{
  "qk_norm": true,
  "init": "normal",
  "final_lr_fraction": 0.02
}
Below are experts of layer 6 (counted from 0) of a mixture-of-experts language model. Rows are named router (the router's row for the expert), gate (a neuron's input weights, with its number), up (a neuron's input weights, with its number), down (a neuron's output weights, with its number) and show model dimensions 0-95. Each number is 128 + 24 x the weight over its row's rms, rounded and kept within 0 to 255. Numbers have three digits each.
Before each expert's rows: "raises" lists some tokens whose logits its average output raises strongly, later layers aside. This comes from a sample of Wikipedia text that the model never trained on.

# expert 35
raises: "in", "en", "i", "ens"
router:120141123136114119110133144152156163152124152114151123148100125125083153173138131135197135085149120124111123157112118098139129108111103168153123123135060139128088105137097111166132141170090085126090077117114109154164132114118119121131117134110123151177112104140111102106098109138115103137
gate0:100153124133133118065162151120107130124107131133148116076091113148107124148086132113152130119123125114152116137122150106131159088142166137155123136117074141164099138162150085148122136122126119083080055104133160164152119114105121154088145127146127144112134125136130094138128098162117133151
up0:077161133149132104076106121116142154139068121112164134108125121086172133110103092126126138110168132139174150135188123134155093141099152133111108147102154141124118121144137193117147131102155125101099121148151153145127147125111118147137168143144190120128162120132129162123117136130127124135
down0:148158142152118122108120133128097135102160127063184127105111173097145122129079126136141142132143140104165121118109091072135133124085165135139142115128135139103077117116111127134093116144134143183145142137143119136129148092121140107167100109134069129149123168168157112132135115152155137118
gate1:156105155176140078130127103110151154181142126123133163136102115090153162092135142123152156155134163118111139118134136137152150098102094118158135140097136100107129086122104108143124140155072124108117108103150115153145155117120154201137110158093127135153150084136093134112133134130141127125
up1:147152136120104131103146099092113142124135168158108168083102141107157169095142124160146160146107101118150143140120153176167155121116129147140096171140094137115135145137157183147133114113164132101102135105103140120106107123157111149146159157127185131154163108119133093128114119144115090107
down1:111126148138141100135138096113121105146115124112106121096118144136084118138121132145126128179161142163126172140087089122150133121124109140140127122162103134130121147171128129107122071153155110168096157157141128123152093140138080151169156190114134117191164148116105118147152161129137124149
gate2:139090131132142079140167132159130114119087149102128108138086101112122185153105121125172112111149132145135116140124137164110108120143136109140102114132101127127128134142103112160145175185106144112165088155120126110120098115072112115080105100152142178165149145149110142132104151124145120110
up2:112118142125075148129100126108120138080123082097171078099093102120103130129117135126140136131148119092091125150135118141139138066111135091156143117084129136105138168162106116138137148137147148114129119125145142111124154078113136095103142095119111086154173128116134136103119083144119092163
down2:138122182134083085149138111121169145124118123146106130117125123137151150115103134131151176106174134121114117149116115131167102175135149048132120164139124134123124134109123142160083124152137127111162092103145122076131113165129109096102135156160134115126100101114121152148169122148166129105
gate3:122129140135121127123150142124135150159124133126141135113109113125059143133139135118113152108098094118138162142133180184130136149152096148143113120121121122128101142118083171173128136109123133140152088113142083138115058081155117101143119163055155108140121103140114120107162133120105134134
up3:113140139140133174172062146096131140144125111158120135123149159134119152125136139133100176090164077120129159122147141084177123134144146174121161132088160116142132130116162151136119167144170137122149158116133158087107157167146092122132084132127103120123123110143122127132113153142142100125
down3:099115109176127126148095167143116123133103140153140125119165132078097156136096105109103091141115121099115142124125149127147107124107134105182122149084177131097160128153154146142137180103168152112136116130119140116097159126097160121119132076126098107165106141085131112108136150130124118082
gate4:106133119170134120113099118127123164128121178118151130121149143103059143141156100134189158060083133093127142064130106130110095115087115137132170142143122159113127105103110138150168163145093134130136121125127135109147135113135096126132100135151123149129092102124121124114096127097121128128
up4:105109113140127100134095143101125137156158136158132105139171137090068136154121108147156122108135130116101123130098154097107113136152135137130121078144120144166143186136131149151162110148130153123107094109119104170175060116121109113141154106169133092120118154148147144109168134123123096115
down4:166076129153118152130113129122135165139135162119113146125130114138122137120109121109072135121104108102125105135117090121139056170112093150124132170171117117136147118143138138072075090160174121120157125124118109131137091129129100095126106155156125113129157136093170108143159118134132103140
gate5:124117102164150109098108114158161127169086133140133180141114097141116156152135081131160115109156117079122134123122103089124165149105078159123149156197124111173113138136133110119123132143097098101150141153130146109117121132187136147130109117143145143141104135089122095118134126138145138156
up5:150101128123113129151149114085156098099134138099134110187112122143154090146149163139089101076156143131120111153114145156130183110117115151140121120142136124141145127110183159120113137142174097104069145145117116136119140126140093112135133148156110098115131159133178113114082099122109147137
down5:130105092124162092153113121088095143112117173106129107072118138098125145118113083114128093128116126148129136115136129112139124141106130135110108117113113138120114153135111085133103129178100124078145125095166154124141152085112193133153141143162095149125127125170161104098114129156139127181
gate6:091075143119101123112120137135169158141165117153158142137143142121141134088164124141131151155118132130111139129129142151133133116139154129159090121144147122150151132129060109169122131154160109160075082067139159109106152121105130150126086116129156154152093161167122114126129166115133130109
up6:100104092157141129113142101126150120132128133138097086118165171144130135182124094149099139121099135109131123146105118130135084179152144137106167135094152122121092142134085094102102132144112136102147139139129108168127116104125139105131162099169132181167078146118107135126111097172117119149
down6:065119154138162156149066097127112099133150132153101081115132128150133086138132116119152124095102098120151096145110148149103128131135140131148145153112106119165111104136142137109115137153122148121117132133097152175093141080132164119135187139129093149108163095146109170163153135139128112127
gate7:125136123144150121115128154178171131128136110150121115150121115176110114181160128149159163136114108176098129127127119121139126093131081213119121127141095121141132158158104112134130116118157142154105154135132146134111119142095143113099112105124136163102076146180129114132114120107167094140
up7:120123116082103112091167119138075141130136101089129146148138109129126124166129153130140156140118131122112134092153095124083137124149115163164124121165116147130147066128185107096131125151119153134104165103138120149146128115164125183143117155117109095128138088120103116086158163153147112142
down7:177096136112115120134153109173084116142130128114098111157114135162101176136157150155093143146155136137156078149128104121111154105121112145147142169140154137114110057127137114103112113122154115170103101134143137114125143122143111101114065156124109126112118125116123158118082114136175141109
gate8:128151132132118096120137076107131114106147160109116138154133123129109127112144128122106128127114155155132112130071136130109136114120137193137081154116107126112112079143109111162144144102118093167068120109141128117160090097096124162065124078110130111144089120151127146172108116131139131108
up8:139122089140170151110111130121130154143148130070104107126134140129117143171117122130104096137123145131088128130116118115120160111172136115124092087105124118206129112129134131142112116150150165192133114114153144103153129099162119190094104139131158121092133117154156115156117105147163110123
down8:123096115119103123090112121162157141109169139122147156137102121108112127133136148126097097111109167134115137171122123146105140153165102182160098120114118117096139125130091135167141127159140154175148136094124108119159062098141104138134110117110136123139085124114104175134131108162156100079
gate9:131122130126059128113154140159143168114149119122125126169111153127132168163141138146152195100145111163124126132104121101142108149102121136145121117126113153117118156142107135113103138127101110165133149158106151191147181180137106135130155157175118146162135164149143140100124102149119116134
up9:105125140122134156123105098156125076140108139090161111111103088125096122108159132132139137069139178102125127098111088099156096108120096072117081138135122102155170133151130153111151138124171136143159131105151105131106100141096099112152124108095103140107120112137164120090129152128126114133
down9:117087145135119128129100121158153084176150140100129109144166144139175107148111127119076148144132107109092137145120110148126146067121148100174176156142125098129099115135098158100130167117115149113154123132139123141111161173134113143164123130107105134132077145149142113132146151112148153166